Weights of a small mixture-of-experts language model, trained from scratch on English Wikipedia.
Experts: 64 experts in each of 5 layers, 128 SwiGLU neurons an expert, 3 picks a token, a softmax router.
Below are experts of layer 2 (counted from 0) of a mixture-of-experts language model. Rows are named router (the router's row for the expert), gate (a neuron's input weights, with its number), up (a neuron's input weights, with its number) and show model dimensions 96-191. Each number is 500 + 50 x the weight over its row's rms, rounded and kept within 0 to 999. Numbers have three digits each.
After each expert's rows: a language model's description of what the expert responds to. This comes from a sample of Wikipedia text that the model never trained on.

# expert 34
router:552553524474541524571457523508499468590583520569501575440429426516534551602535445567555503419506450579388459384481536566631470462526489480509459439529441518471583465526534513406515519473444461428520546472447445589406464530499464540539476427540543561552444467531439481575483448531528441523
gate0:457562497406587402420537581451617433579550521511555489504465468615447564518525561540522477539501598474479453547542455488453578468487470567525484534565487476624502443481465476474553493531471536464506538555517426550406445489491503478552446489541505551443537529520466505522545496506460500669
up0:485526563543633575481444458468493481588554620473555452479578575499453400563520496535521437524593507493527552569532542485528496471572531462425498475427613546433505528479482485458502552544526491537518479493547498531473455536534465597520561525524510526642572524528507500565460575501531503482
gate1:502512507490405520449432496463483510477511535474497540474488367501483467499538591419484618401496399434536514450536492445477522549496499574548511541525567469455368401409479495513504412439526471535473506450526486578500533530565577495504470573495492508447497478480500534421432497406568558599
up1:428451560495497612476484445432517472496459507569504534502535443553519539523493506506526524527514550564427506503533480503586498470482581462482480561516498517501547509517448545398561578586440587359480506394459442477449447444381455509478463488630371526440508533443526549527471503569528428372
gate2:476503505477535542509555518547472518478661517437440618463487469528552483477452454469397462549462526462489469511515517518486554467565433549507555394562379594494576488478479508481506429449539511518536393485466564508469566420560515463444491449514590510458482504450502413464449483475531478564
up2:476452518488544492380451504453522486494505503421553580481421562467484571538500455532590482501492555509458545508480509480471525524455413455541609528468455503493455533370524562505461533575598455492610603540482483506530401516537482475518460416601475576384450504487482507542541476558512559581
gate3:498536515582614451535455475543482555553513605502495462442496533449499481556531555506549477532486530580505483501500432449564582504524412473512399447493591572591567477465523436595436550484472613522465536559521451602524455502390581540573472460393525505465467484442507499422549470527370474517
up3:521496544526544385514540512487561506568491569502415496490437446478511584527540500520473450479462466543515505410496511461507524468464412586454443511516518599552626560546452481494478561546544492439434584590466462529517600455496482524567490606510459524392469556557542552532518575506445540482
gate4:495524508512457433495485414470431507434483480479501462495504459551511513453422471512453472568488525557539471495496559509519446437454538548501516489479493490435528514563433522467652358568542521522498542482508531499498512456476457555485416524433508595552489522468509446458470513563514468506
up4:501508534518564569479476521565543591471460502492471539435533574463547433535542552484485463403485412418449543506495512485496533586531522491541495512518419503504471449425614432555493461407457534468470463526541505448600472650512485483503549481530499418448512500520511461512451424506493531426
gate5:586461535503581498483567539529507589551487537480534409382545567553442514606534513465523503477495552439532446535469572470482483488489446394484456630513519479498491504535552535501536568568470439475458527587562552413466490492367680607464547546541508492444523518506505465504451509489417446455
up5:588446522525526479458632530443557575559471560484531455332525514447449508595510459541475541476554548436515422523489552502513529479527490439460519501530500517512499519517472538532553595496519476454474496556503550490450503489469607630461462535573470519497549471523454487527500522622481468526
gate6:517456532435529493496583498507545479472555546463352442488496516545429393515483569479491474408447416543459566553458513514492515456511439372499360469512480492465533460519546416513501581435502525489554481392482473494473519432497490573513476491453529556555561477498475522421450527464440531478
up6:535511501467406443422556502481425453520541553473483473524508491545481510508419493550540527494467523468538545515549577600424399557509532523418622539426475488531358502455560416453533483501453478419474463513523519495439557512494496552480489511499448497442518494563485436472445525493541516543
gate7:513416590433493613533641558469510432543378420521555541569530423544515483534531514504508530561492497568464517500510500507551418487482498431515548528502471492417507459480500514495565440498540503522490441485519579413485530467558645590528490551453489524440578502561517426367486522476525517517
up7:565472546484433610559554513477497498502334398496531540493467494521496456546576429527565528571399580498410513483537459477492465535464435490402501524501437461356528527538517510474510471535537518535517462454536566376414527502498606556524446504442472433479601418546460405363501542440516545551
gate8:428516554405482496493539473548501522538376421515559598509544531515529456542492539468486502516485387476525398471490515483483466441474508485475451507460577519569367629535438454420470435474535582436500569505486478405584409466554514401445524472491566423488590500554464517438535495487469555565
up8:472442513589502522502478530448465518481521498586438490509465485535518516456547552443532512455517470549615547541455520382424408523461441505508500508566547520457499464639563597540511564537569522472476515422513522541491562468460452551467511588487438546462436539468499519572475445486410431451
gate9:432497482438458528483538507538497370538511421458520499441445459559455459552506508621432474448472481555562533465534484509481523515495583523440565565535504509548413576523431596495547580504422524509506547444519523554493444553394555484461426558540418576474481522483566456477472474524575453479
up9:525534493468523526547451532547496615493496566449523523448525553395487463559501440461559538509553536417408520524474549437505497520498404485541431454496545411434623461410577438559397579506560488484551456588449476402567503465604499457534583449505550478410513499499496543489470490382420548496
gate10:480400561459527492459604476460568516446476491565501677478400423535516497525475512451564489519417466566409543473546493422522458441380482559525525470495458577522479551459490526522569520514530564475474547498543524553439483419470569486468573431444448518461501402540481533444506527578517543549
up10:476512484514525504539550516431570482520455432545523559467465367432495545578527480562429417546432413467460491470492446487554460423469537544432521467557414574491532581531481489550580586500486492448459537479612546532402510450457537525478606550480505495516494454561469518503484516564528537608
It responds to: Word-initial D, St, N, Ch

# expert 35
router:576471486407603571506543515454549533481553499571456600486503469493486520575471516415497531523449525526557552483473538383526540521447483432520435503533553540619553377439507524543585428550467522470548472491515469559492566503476506446478550486508625551414453544546500559520548471566573503532
gate0:420442468541549516582546502485506489487485438527529419481488559468548439557568604476511564604535538459471483499505438476573545505483501584540481555538536507635412470506531493513507489544572509523505552406485471558466490580507522417506405500504501504513563516531518455520534489566580610456
up0:576594464440483513434480489465526570518534510406475581465497546524453550487488477529597403386519480480452537540443557589447432469475606458464456474453475520522485530494460560473527483484397496567476482573539509507521519453463518565469526490477480501528541439551471554565432535492401405538
gate1:531491474555565529505446508508547520518542534437490591458522491499478484539499360552557488509533526495456504486559422555438518504536491554484496492485508497517493504495543461463476488517568524549523418447521507511574537448586513433462395439602525568478518458438540579504640454504474584420
up1:538464553521480529458380515476594460580460491430445559460479458471426502554548506458465503465532547537441512504584473510467489525576590415557497461514542444428498592480476478477516489495481585542503519526551520546571577501452471604519502548516483447540489547473662490444549504510407495470
gate2:544499494542475511418379551456495462508495507557522432521520487480553616515546558490609435418501463513549522470539415600605522468493458573447456490543531578513583438551490481497492448472502409546506491537515498583587367469433502435567530629535515460502569399482451465507538485435481473482
up2:514605540425602481595601379564539527504569473499516531447472484501368474487455535482476530574463564430548495509505578443483444472483459470525479512481472458464424572531540546483502535486501594418613454544504490432458561545499540578488515417511518469461519513504543539472392492540446506511
gate3:416388508437417432520566581428525533528441457448555501453517415521418525453434517544469512464436513504487466402518487441481480518422447544532509448432545474483549485458473416435507531522522555547501499479522458470542387508446500465397379509524471470441572472434432557478548509443483519463
up3:461387540445563480434456635514445504534338449482533505509569455626467534459517509488462485461427485488543497482516437537428530519525518557502510507481495497463512427517521454393604458565434514495507494563446491490463442514399448425389506484483415522512596455521426501482528543422490466540
gate4:555544471580456446471416509608441492461523521473536549431616557469516498619473495437532452447556534532512569481565507496602523508500489462560601537477410532510474492474623599521471546503517536512468428522482499485487486545501476491588459442448586618512480520533513509479501409436497539495
up4:390480540546532488537597483518571480613472414528471488459390485544477558481589471518473543516524447402438492530448536449388466553468530527412393525541556529497458473541457456468497527525532429536577530428518471490460479474483436478443448534513428406497499450555480612561464535570493521394
gate5:521453506508498497437418465566474518527526476510377494477550547513555423539558604501504506489502421478513466532437521498576507500451493536522497414528487426541408495507442499535571485420464581452441605447563467589475501593495490516481507463412522472449489527533509471513452552510504468568
up5:481420545480449482457525566501572495559536475458510534489502509418492518437472489463433544505525433478554432447546507462463557497434502506432468587418543425472449415484428472525536589518534552543446515508516476367472473477590455493411497503567497558558454570459534529574446450453530542482
gate6:467520511438525455510521609510556550456462486533561447538458489552442525454559461509493528535482512470518557468536547438555508514551507522460379507527560462500405606438557534486441525449517506477440597469566496456571577484351507594514544529401578535491509509497500583540453453532492411517
up6:479452493440494539491493457547497378596537485480465513449513564408539480561541481437475505553515519535436473494472616493555505523490481525539563465582492427557476489490506491607514593490538516481527491525461495539523498494621504497488464499497436477527533470503554437539354485531579468558
gate7:457518502509495452531484453465439501496472448503439494486539508524477583450504469448479509423438503509443452492527483369457496587522441512555512537379582515474457553556563575559505644487473439453499447488559498536414503573658437531446511473500536462507502428451480491549499463463568517563
up7:491577478530540472406481479479595484511570499530556483486524477386534503561475592404539503453540540480456506521498542532514480495577538487483500498505501464535537509513534589427545465546527508437551510502538531478518577477472588472558573608533479430484532556543551379472499386465446440492
gate8:531455535502491471452579497434601450639578535545474494436424522489597511513508583478513492441491540572484481581417546454489531479495514482458460534500535540505476457526503569438538452462410575459474490451506530573513500599491503521500552482512508519504507471588472524528418497467560495422
up8:531457489496467492488513496457528446469504486489497433499495534557503401449488557483516550483474509622440479498462492536504566524609478428505480465544474461525460424539461541428438436382480456521525528512455547508533408516482526582504498504545550550528486472508486531428441471593465505495
gate9:515423490494460569504517500474484527524608514558428480532446521426564542521516447551548510499473491542513512508502510484515449478420465516526524551486507485475521449641577552524574519576508474461613477526598516513551515491446575541490509510427603502499472577555535605515425423544508451474
up9:438412530590423530510520502485476514474498518557479500513538393462469464449460507499608619473484437564551580529425439512506512499543565381514527508335427447487460490563514554468426474445502519486472517477485469574522580536521584590477462543538515469551520534437427508527474537506470573592
gate10:460470544481442541450462551390547481646597513554479515602462510563485524474492588488490527585548514567467486492468564539539403451459512558482446454426526560599471544521491472464475537489485573561486530543542431483499559518496407454499541567554430561423551498531493538449401558606516492610
up10:483500446546550567465491448529532446591574480521504511541475481512462548525561484544519439466518588559475449460434533525588445478574572492494410525434475584621487555523477458516575522583503514521489439541524469510480521577420531466529508522486476468393486474633490515477447466585525445478
It responds to: Common noun completions

# expert 53
router:539608503618498520513514536436452487489525536420479427489506504506543544501535435552560572473572576480497481531576455496436425599447558591465551468509418499568562526498491509546485402489541540458449580561432513484497536481518536396464555576455421430567563474498543604565391439472521442524
gate0:518593466560428410458471523485579531463490522505505468523533502422516560483485379619507462405498475457607480493522510580516573484516549503464557528531523380557472519546487494574522415528423507502434497560455484593609542583539548475486436496482493511469502418442503419451479554529491529430
up0:441555463524514466523522497490499449536509488536537559539558496583561557409545477501434561457583528495445517589551445498510401522472564511453584517491424569569526589542417516490528514499460455452540474463520615511505549531501499433474409595534404530499451499534468593590499512551536488479
gate1:516440516372383539461537500493525517474429549448592488555448469461578430542493502490542576471511488485430511490443545462454493498487559474522569480492483452529546589429502533497403469564482471539493506495455570422450553419515435489478483493490560464489502518462526589523463528527483441541
up1:465437448534601410577465511436483527426504549519464525439541477434496510511532512491574532553492456471571537485420548467538523450604484462468476547550551491452514425522485528490572504451509580488436567493519469519499457626497510513500555620503514455505391516499494449442470387520546611532
gate2:502521494565410528416425584486457446548375463472588437576524509533525498497533547470495587496458515398528493505454544543489457521525495439498515488537492439452530521578512508543538385463389491460452617531568513487442573480456553558540418509495438446469516553433553466481488547430524520546
up2:473534462473508504506535487526485583549548531541487441493498484342475453503539411535508470466485479499608492488535414476609469482573569574564425423508535488499483480456432514446486545517454495519446484450590508557513481616483531519492453556485526466494455491529474480579544449529549541499
gate3:488454503463598519433429438534517565461572471506499560492555519466531540425499486513525435582619462481600542452503512547459517486556522485462472565468585466457492436512515478496589593465494538487529499524471555541512557393494360464410482557538359507534427521432494510512552541453592511467
up3:539461609483486483529524475525495487502439483521547448488445374524552521481520520431458508479474504499447465546445514517483491539457395522393510476513483449486504522502568495454424499548493446506537465505576499535514468500446553526512480477562513479503592511526541398478492431418496419606
gate4:546563624473438457413499422538491430503493452455519535554505509500487496521480463474474532504564502439484534549523565507488435570586516511574553483557422491443496514456498511481465516544474352572470490484443559485506403446523484440483453411509460496453608542459505548514576401480492504473
up4:564461566502442505389472432487450483571500494495445462479458520557500461562409555616559558417525572524495458492507580547495446477517560490532508518579529500499506532503517464471440466534604497567552539502420494469610454552535506591428434536601444546534558498495476557450459492579482465429
gate5:545514434532454498429502512501447467333490475525553465530537507567482613409471457563559514522529511457479569526553498589555497503510545488490529546423486575559483462461497514430511543487378502592535535553417549560466450510480484328409555546415478534447482525522488573436529546465495393491
up5:513453514427581512446481455529604471612537528532450506437493448447443495603481491525466493521452548512538527507372497460437527531467539474480572478551509557557512548519511463518536497578519395470534510428559572439536502412501564554618518424466550427489514500470459406507601502541519450561
gate6:394550424572513511502502472501455542497502539508546410505496551491540554508511478497492495523496504446628485488481415522567436523527533604511473543548447521523480567465490488513535541442410480546513477480456552538471482581474477488514540510426506553512499556504439472509542505490444431425
up6:591442621482451523472518483508522450514494455454499589442479389578464416464536483446502509477476509550434531574510498476453580465377457497539552520417522449466522426556534481536482558525532494454528472433574456482560449417516578522501488448525518507471484449513559557507479551566588564512
gate7:481462580526547439434459446544456485522498403586494474489534515607459517484611504502551519474612441552540510551452458473548527513478538463532542496461444462612552530507504536488568531544437560450551528439427471464475496570475609527456477494508382542538458560515579602442461462471622475475
up7:558514466507506553489543560464558487544449599432539556545525507427502556483464495544460461543451535458497443538485513528426525455513505559398428474535589531435458515544448469496501401496524523572514493462584538544463492411537425444536505402487615420526569481468414465507506521493448490547
gate8:542480414454518539543479418566484552483379514408512485498537510484422481515502542557548444414509482500441475536512547511488528474586473485469422511425607483449459488455500489462504515371622545466495474541491455436484477483574481371489460412531414487638620543502549508490572539555541510517
up8:497413434500531513505471524521529579583493575499493518493570533554548478495429409544509471533537526508494476455520483503524593551547521511520488472509484484527499414585454500530523480596455554532517481415522426445451537545515516511559483476468469540516411421544542534471545528508501505486
gate9:449577403559391470459516491459495417493538425586523497470528494504509489402473487475495529426494517548547454512511531484470390454558540530557476473484520439437540536576464528497517421488524577456503558594497478419438528512504457555455474575412490486534495540505517527523513468507455428435
up9:528553390553457517440536460493501449441423506486550516472531504484602493482530559559479448467514437552558523494512529475414414475531480459402497485442479439447498496473468460481400495531391599480488543557475490568518530416523464488490523508582401361443441399454440466561469521469498575431
gate10:476588538530507555510500439419499528453495497450494467578479588455500497465488497553490619482471566485483582539527501477489481599557480571478471498535417585571500475513499471558528623519425458489598527533529419486510420525466508456526416496558372471565466542498501550493567490529550543576
up10:464537459445495581539606424469520461513447534573513511490502506507419528437480451493556441560635597489392412360488553514486593428535505484471510403387494490472565446520544428532424461535493484516405402577548425478504515553501462504535427474481507474423413483572490478517500516505449504567
It responds to: Sports and media nouns

# expert 31
router:441421478468561443556456512458526519467531536540567582573455464498498553525562491556539470502404539566563492467401459571538523487495497446484559560566573541424470478470512405572560482554563504448549594497578564558417476437446451554576560525466539426504520453448512507479486459555500462487
gate0:491573543479513491576431562518468461563468531585504595550569551526522496460470451458508410556505538465471528475537521472379454565504519576510620450483549422461549523525477502520499509543523511503519533396535443489474594481442550579514441584463569507404454431486487483584517491528413564537
up0:431452539469517436539532503475545507513394605526456537572602476479567520510471532471644409612543473501499452503548400525338431561477548508461508516476453529485586463470516503539475593489526455525493500450463503460550461508521540517535520518507441437397481400466519467544470535543486506516
gate1:515612438488560569544462443476511486549511537592518404470428429416520485415522461528565475518461428612499438473556517490511486453505536503462437532469446501477481529444452452468468453493506540511461467511550511584555505470501490528477425524505593617517481508463456465490417499458455606427
up1:463475446432467485481482444557506521551516490467577532414499473562511473455488568501450527429520573380450458458548474515526536456499522398423501489453516522440577477454442536454440467496532465449464450427461561546382499444517532522564431479417418447470559485470508458488507559545619494454
gate2:496573456561506517480489498494502465511497534514487522463579395578540437503539470556604520499471521440473492603490495548474564483571496515478518556528557479494475514581429436429521437436523483450545536573468488429422536423563458510523435458570546461513545552501471596473586503465393471467
up2:451558489631503517569510514528528402557402567503505518520518453492507393594515494493517388590499396571465546430413499523453521509608571417557471581496480509473497582543441546415473472464469468481604549510545491503394583490510499529469493507488400541479460410556535480557431528566515477473
gate3:510534561541510525490606480471470517418402592423542455520462605538509507481523498486582398413385383474536498591521408498484539512468531419493578529507506573511491472570540420544469403481485464531516501545556530505594524447488432421459529452465437413460488475554547542587451531468545535438
up3:471469469493402565580473462512525466518546524479499517471597527559365488519416491507481556544592549594475521414478541472465531500500570489457436505468497445490446543462568535449439577472510565462532434422484495467398509496507571557596450506519568518515464578429458414392551467524421513420
gate4:489482445487432525502505535504490595513430450580517448490491527579495458527429514510535608492476453453507510428562541417471439512385567478473448455506425605497423522517520467512533509428581518489371528434528473487508520434506445458589512450490585497522482541485500558493527415456485456447
up4:475422471482497504558440518474441555476470503473415563467424555426610533494481488490556533606487473530433581487552404586469484508501456540539448449524405483480504404510444439539470547454534548476435505523533547518507425521551490510540485482505530403437591510402503537545422543457499582457
gate5:454457495586566456510463596520438469396519499500437551529498479455504486428513503409502529436543436457413515500458462529515504529488572449442428521551435490510555528502544496497490365557440519453487443503513495437490562563458476530458432497436397523492504544594508513472519406540530405483
up5:516511441508420505457433571573478497499518501419462419499492511512549508541338544491467492494463540525526571452442510485496358473519486484492429552498464473529484511520457474562517531525592432467534477517490504490469558515416338585439488494489478485504464525514559523553548478561520441509
gate6:523576526548459502488508476519538476550554519528583409512499462438502526492521489491484405542517558430509485526498555618470406495539522394499505531489458474468587498521508485449438532425591484441590462612499536512412490483468525489425502489497440493429529447534439531463431539407469429562
up6:437437512478518453559476506454509545478459427487404507505484496512522441483500556497551551489451426507499479510524434383483577501501486498505462489517522543506497479554459513533523514508426629532371586442467448529478524609529426474577481526417456507541502449475541494507605516543408564450
gate7:503431486400448440467507541497516569518528513455591567582466486482533568556424467556606523505478517410696492425454516433559473537495437461599517420518487533472565503512394519472655523495484452497497510451551532519539521486470360473499492550538499518460500495509548551498569469531496450569
up7:488518487537479444552563508451511461451483568490516515567550480494500570501573484585542533588490469460564496495487461569500548470537384501561583511512480550416513512518480453521550547475469518466577561467508419468461533587561419414554482454560422374490512517538575511565456494462488460622
gate8:554606541563517548547540493380537469533402436495535532533438455570470514477492506454576506539465527419545483503558568452515435568587498506447572434506501525518493521492562519547445448501456545425483574577493500508422562513501462558455510519519442356508453437555488576557460517608519527587
up8:473437415497462479516429472564538519578512502561437442477549488444547501555469499525393527517530505535449463534479421520453541459450473480510435520518499529517406501500425483487620524547584478558588401456493449509615481534527540458534471568496551613500557573437525437493595512464548410460
gate9:521469522549579546548576487486556537476551483544426478445431478597606414445490495543575513456469464466469544444534467613581482510505520443513481474443539447463442476527532552412480430538455587548440542427456453572566547504539435469536428451433443524601518465467461509545609497505582570470
up9:494563502448429475430431494535441535530408465489564527589504492399430541560512511431492504486542521482582509559495460398448478538452509557497519526496507592553592505486502423531553516457486451436476512536538532435458457502430500506454536523573564542354530491518554429473373520455371458453
gate10:462573460458453568483536523484461481490549544416471498575501578464454475572477466491536399493486552531449526506469537445407436484454497492462466524467523416479449494608530417492482506567543606562469424559534437494524514513451554519517428432496559547424463526497522534486590473459515537516
up10:495521493423464577502501499497476439545495528410457491635457441464453513602571489528520467471496486480453577528483401530367570420522482478430464483437535551431358550515570418463507452441549624510559472586447423480522524509537595464533487479455541491454512524455607496511539486477480480532
It responds to: Clause punctuation

# expert 7
router:521528563553471490590491526456504523453505523454546406564453592430593528427574509508500450473400526552479577510485558528504339548518495480402549481540553412455472479419521410552495490509541453551489553539523563523446441464492486481533570549479489441533487526486461566493562547512461450449
gate0:539573502444451534497461466546464559496509371505540419511504479510585422443500560454559569568498484504535535454528512403516426487504558501427496499534389445591497497537468478450535496530522507532463508552576478527509494512587482340561481514532600498499359503538563447491510460511538509502
up0:617542527546505496518513433458495471522431482505487475504578548537556452473478527480560416497536540526540566434487494458482524504528426490515519557494508473554419579456541470497454568529619501513414575597554498449433457450555620442542449543565501438559523378483487414516431450515457544411
gate1:490549515559484532533531531477518556494564412497558502536492575437498516490517485490506521478428385437453458563468558507448495441482556575459487473409470512465492543487420506504600452438542532419452579447603475375468427428513503412594592453515445480526519468433592547503557447527424491510
up1:507559511552513458506573523442504548457552422555533480563515515467457579499599449478543508513432377465488485548486582510414527418504576564462481500437549521472476521436482514504570444435531546393454540483615534405490439392489491471630553429556440505537534524415564515461541486542446464483
gate2:483552479512511540560505503551521551499620516619499387571528520509470477429468400525514407473606552540493485517572527498425414487473463399455558487570520558491560546522397529564521497578573390448472515419472506500480545562513516518486549567523491466495480511542491641535581404561594574566
up2:518465529439519501519528541500512557497395492557513537522401541511609519509518496511487563540473399448469560530473550445460461574496443471472472429499506459474458497488511500580449551490463468512485483407585469527486529492462467542504580400559562467546461537509504450493515550499491578529
gate3:489421559515469473457559554561504499463496455552414633523452462536549472518495532493492575474510584492575543494401496454425515505537480484453433452516505477526486511505522526454530552492485466501512469532487479478527471477465484597492466523504462568609474543461421521417618476453543486580
up3:371572550557544422454478447499516547475541456463496442396500545567512449471450412518549527515453432515495457545505515538520499422430434478424556515439463543507586443484585439586582474492503482459505549512526466437483482516515573484517464487438540581489603507465566497558546499437463550459
gate4:479463494462444556551405469532516476494429490577549594506547438527555450472644470472600482577533477483460439578495510535548461470517530497541570550562518458484499494432493483464528531491459514420407481512514503510582393489589400488512594417434475493461420512529507464490540488564533531525
up4:558439499498570518343527419562549508460525497540479456634442518503421502500449437489476551527473511557574472433519477550542513499530533467575527519425556541487496573518524535508472482461558418541515447390463463483499477573456524413487536536485483475469499454431482478480566468435516505423
gate5:408570455519450504500502522491542415453491452526493536550565559508413443533523445461492470486516492431432455531457526570508435519506420507512464563396482502527484412467591501516526513543426404496460502542437569568399503507500553449458469528511514549498565432508497489402662534499549538500
up5:534550486468533469436510551599551561512506548461512514534463527503551539527503461501506555538478479509471490493550537453574522371579551549489460491540571443462502575556459515433505533525547517529575436576530439469570481552616428528527562393484467393439460529533531502488458507453474384487
gate6:507523475605588372446381482635456566437520491459478424480484456465617529435443507499478468564429509404546517488500520474538459555457540484407536527499547581558598471499462484421519486448401466473505486519390561474442492549454495477380488399489439523442487478543560546543545590464535503553
up6:601537531598459448531460386551466534446479573507468438473569449539611532418402570473525406469412475454444440504541522513491514525456532527410428543494587567564564474491514427518538519491475473523519496489372490507497552478464545447422536454403508480453502549562562503553481537492451520440
gate7:424471554500444509594446463523503430540542476593493516387398530469446485496539487497530513556481525487564400469604510511553450509517509443451447476465448360478480461512463527440450453494492531434498555552506538498618481525507495548419460355530526449476570545578472562498483534459472405615
up7:582621508510522559388474528487425510498518557405462486487455488501523591547430515502501520498528518576561617546459467519446506511531418587442565567606594532457455520527542402447478509497483528480461474511518427493362423475494547441587492545575421535524471489480543448576523485456551533487
gate8:419492473440556470410558526539494375427422474471546549503503503480518476544663518449479538489549479473512449427571516589583497488505585502490512550497531490480579620434453598508502525619458525534491431509481521446471402428471538447548520456545565448482528624458555459530496399594529467490
up8:471488370554587587608449437449528596404498501510444512526465523426583491516396521527509450521459491488441525447444530476469481553468395477572497476439478483389412470440575486561488624397502543547543537493502525469472555506584483506475514494530505468482555400512468460411510504496606532495
gate9:519498537510531510453512455460491459471442500583564485561443478577575471419490434477539461467487544508558473525529524518438567527507486408496594512455467467444577521533502394382547522476508655512455403500481466506508446492529519423483519541452561472439524484422662466505478535475565440500
up9:511488495565487549590461449395503402487428524461552478522481474518471588549500480550602417529397496456518479417494462427465496422491565419511455546478499483589623506462519490519476457478434496463441482535516458559535615432471457433484484459474531446493484526542427515438506565492574537456
gate10:511476497533510567431496503494457658505489544582523479496457422583453503458492491574559563453529515578497562543488491425483528452408538573582499377557547466528490462511470522576459506412557489481486622513438579537475472506565517516520571466504481461436444449473572502495603471439476539458
up10:494500518492501528442537460451514622438459513533533460533434479555430509507461502499583505418523500563517468549480531515472476476433515575574498472569523516533471521534455511554493497453511435532484632509383632572468473506515539481479485501485544523478424489349467497416524490503504524510
It responds to: Commas in lists, dates

# expert 3
router:494407551366551532546493561470488474488463549389548422595539549458559509516590418470463522459486477541475470434508487547455511425505516444447543461577519543469467529530567498527551513486489543567512530548450464482427415514524416464539501541583411475544539463492557564593438494573533456498
gate1:425374561419454545443611555490516527427455545488562514504454529556486476503529573538578533504483551501522548415543464525444570455522446535459510610573546453490444470565479443512427549541407488440517502468481526427511470509412555493486506487464483516397516561527472560506458501505519476433
up1:502489519399496571487532547512506465501388507445588499583499540521542579572488493578450508530486539485607557433443445497446583581588617505486460532602526539570514417554437480536459488521468537510473571550450551392417508492490574463534546570410556466457456523577497495528501596436485478500
gate2:471505560436504561482462403456460440513490498481479483484459559535518475518431509508486503517478629494447456418522430477526429519536466489464548539491465401474533452529562435460521492523466475432522559439506562574516456580388537448466447526545463462448413398529450418476422475587411529487
up2:528407513364541523534562530463534587544486520543535507591457521554458472538584541500463463516595487513524570543526480561384500481430478508466538472508491534582424583548524469476388424573472472467442481567460517438490484397478483485495632494454526487557482491531556448470545450583498467457
gate3:450452565455509510461585531565454491446448471485489362535572568489535394539416478621523485513487565544520483526489466449542432533488563490453501530494527466465479403476468597448514547531477505508418532533468431520452390603530499477535458532547516558536526464507519513478480562433479552511
up3:510547517572372443427557476477480544514482521585444474558452518444490496434408491570494519444581412534544520439479484573454432590496505428558628472479526458559539545493523491551471402551437432455546572475538569462504533486447565478515524590482396414557410522567493536485445573552488489433
gate4:568502516533452485427460470462463460512473466476417395490463501381544540532514538465448567514527491496436515523483566464530562452478489458438377457468559477469546477518469498549544460562462458479493481501547479552558524496346497527556481446536449521583474559453504480445410513579595454441
up4:523429486469530577397462428510468450473507423503444533449544467421551523555485486397513555505504502478366520538501503523572574496457380401486506508402529503510459540501587477575558544571484490466508475480443537565558507538456416460528493430562414490521451457531417435548436500636490413441
gate5:587473522474491507393526458564518521539465546407599475516539511515445562498467485489567533530535496436395494529522427459492552493523498460520531472486487598552475590426478508420530462534493523478555527537457513439615520554482488432512479449508435480516483527514499508473535527477556460484
up5:517474487568446600462471494505486569455446487422502512515467457463556517532450476447497501502557566506490545541491495577514420506451486457531549518570502569434447420489490447488454436480542469481504465498434435507521492506529490544570457536454383537573528493496506586502550560421456505559
gate6:538532554493464631531494476523452538464466390451508470488496560559426447459512539557552528478450478516561488551495451411475508513474473519458458539491506503535414568473480492382484515497482501494447563537455518400521461494425516562500484576533421539468511428593486524499509499480430486437
up6:484466495581545466449602475452567455523516526535512493500505470534528430493556472605589516462485490518548512404513487501488499486529494558487520607484546523491536405512478512416514510537501583570534533543617522487526527475497579495522574438496550596454501401580525506608436586575512501517
gate7:498527467451518519428428497599500563449435510466481437415475471395480478523435398456473491567578602501486566438441468433465470438494521497477493450515512467536613449556562461462551485574470519479454403558503436414597447541479503488502501430567524586454494486478490513522578463561504554530
up7:526499516574561497480546470504572517508505501465493494509653439496494449542482573579509496463447469519518451517509462562421571489481497419531533484481429507401461508501495499591475607465489516409425565539561517485406422538475562542482524431460557423561449470474523498444488582564524519543
gate8:491501539550506512336538536509570582459548544445512447486464498493553492528590559528471536528532529485445500486457482545633539490494488567513524455533493499444432449476570546531443527465416439471468531607474529405526521525504502419542503556556483449532495608528469472506471429515545532503
up8:557615495456533533584414450416510526485557470541516447411594485561496500464426475510476546485570503453522498557534540523456446456501451469529451592444505501526564488525352522444535486494576503527533484468515478540469555422514491462443478482491471490557568517498557424460432581512412500473
gate9:490487460505549422472475486522494456516503451493525462445474405579525519553495530471632514450572559437546556599438497399487348450611442429463418461534445419535406534534484502482510462514458534436648534564563522513477479486475488501441436496471481573403558438490503496457542436496396533566
up9:545555466505546459505487481499531426510529498488560445420511447576610565466560548384550624546491458520560507498516524469578483540683542563511458426542472466538458455542489543400540466472499619454512453536445528500551472479446448488468582474532466494490502431537511439585494514568491555448
gate10:505617500522629474414538572452507624406512502503539430477511477496540374481566529508495475482535637449489527546475568426471445481530510479610496537552573514493520572565557503456519433457457526399454514504520457471586535414540564399458546446474526477520533472579515451478495481506463491522
up10:532495523498512539536548513483395462591462579597607473489489425458389549497508494436631532500495503428547487470559507580539546590540474468552466503533532528528521524561553519522436425472518546415505524461567534443569517610430467478557483528511566392494534411464354593455447465549564529576
gate11:405496464518495487495503490464454590537460493429481452560522408401461380544485513523542464575487615464560503524434588559416498522490595522509520484508477592497573380506419493525453539484410568491485575424570505451398514596478549547469452522597469497526506445481507465497531511508521510531
up11:481610490539417497495337478503496474515524478471465414518528484458590519563563462551441524527540468514568494467561526499464447487544466518512503477438522559483601574479593485526551505561408574461451378502514471486512512442477463499476527556486507418496483512422462474476496522521525484499
It responds to: Mid-word vowel-ending syllables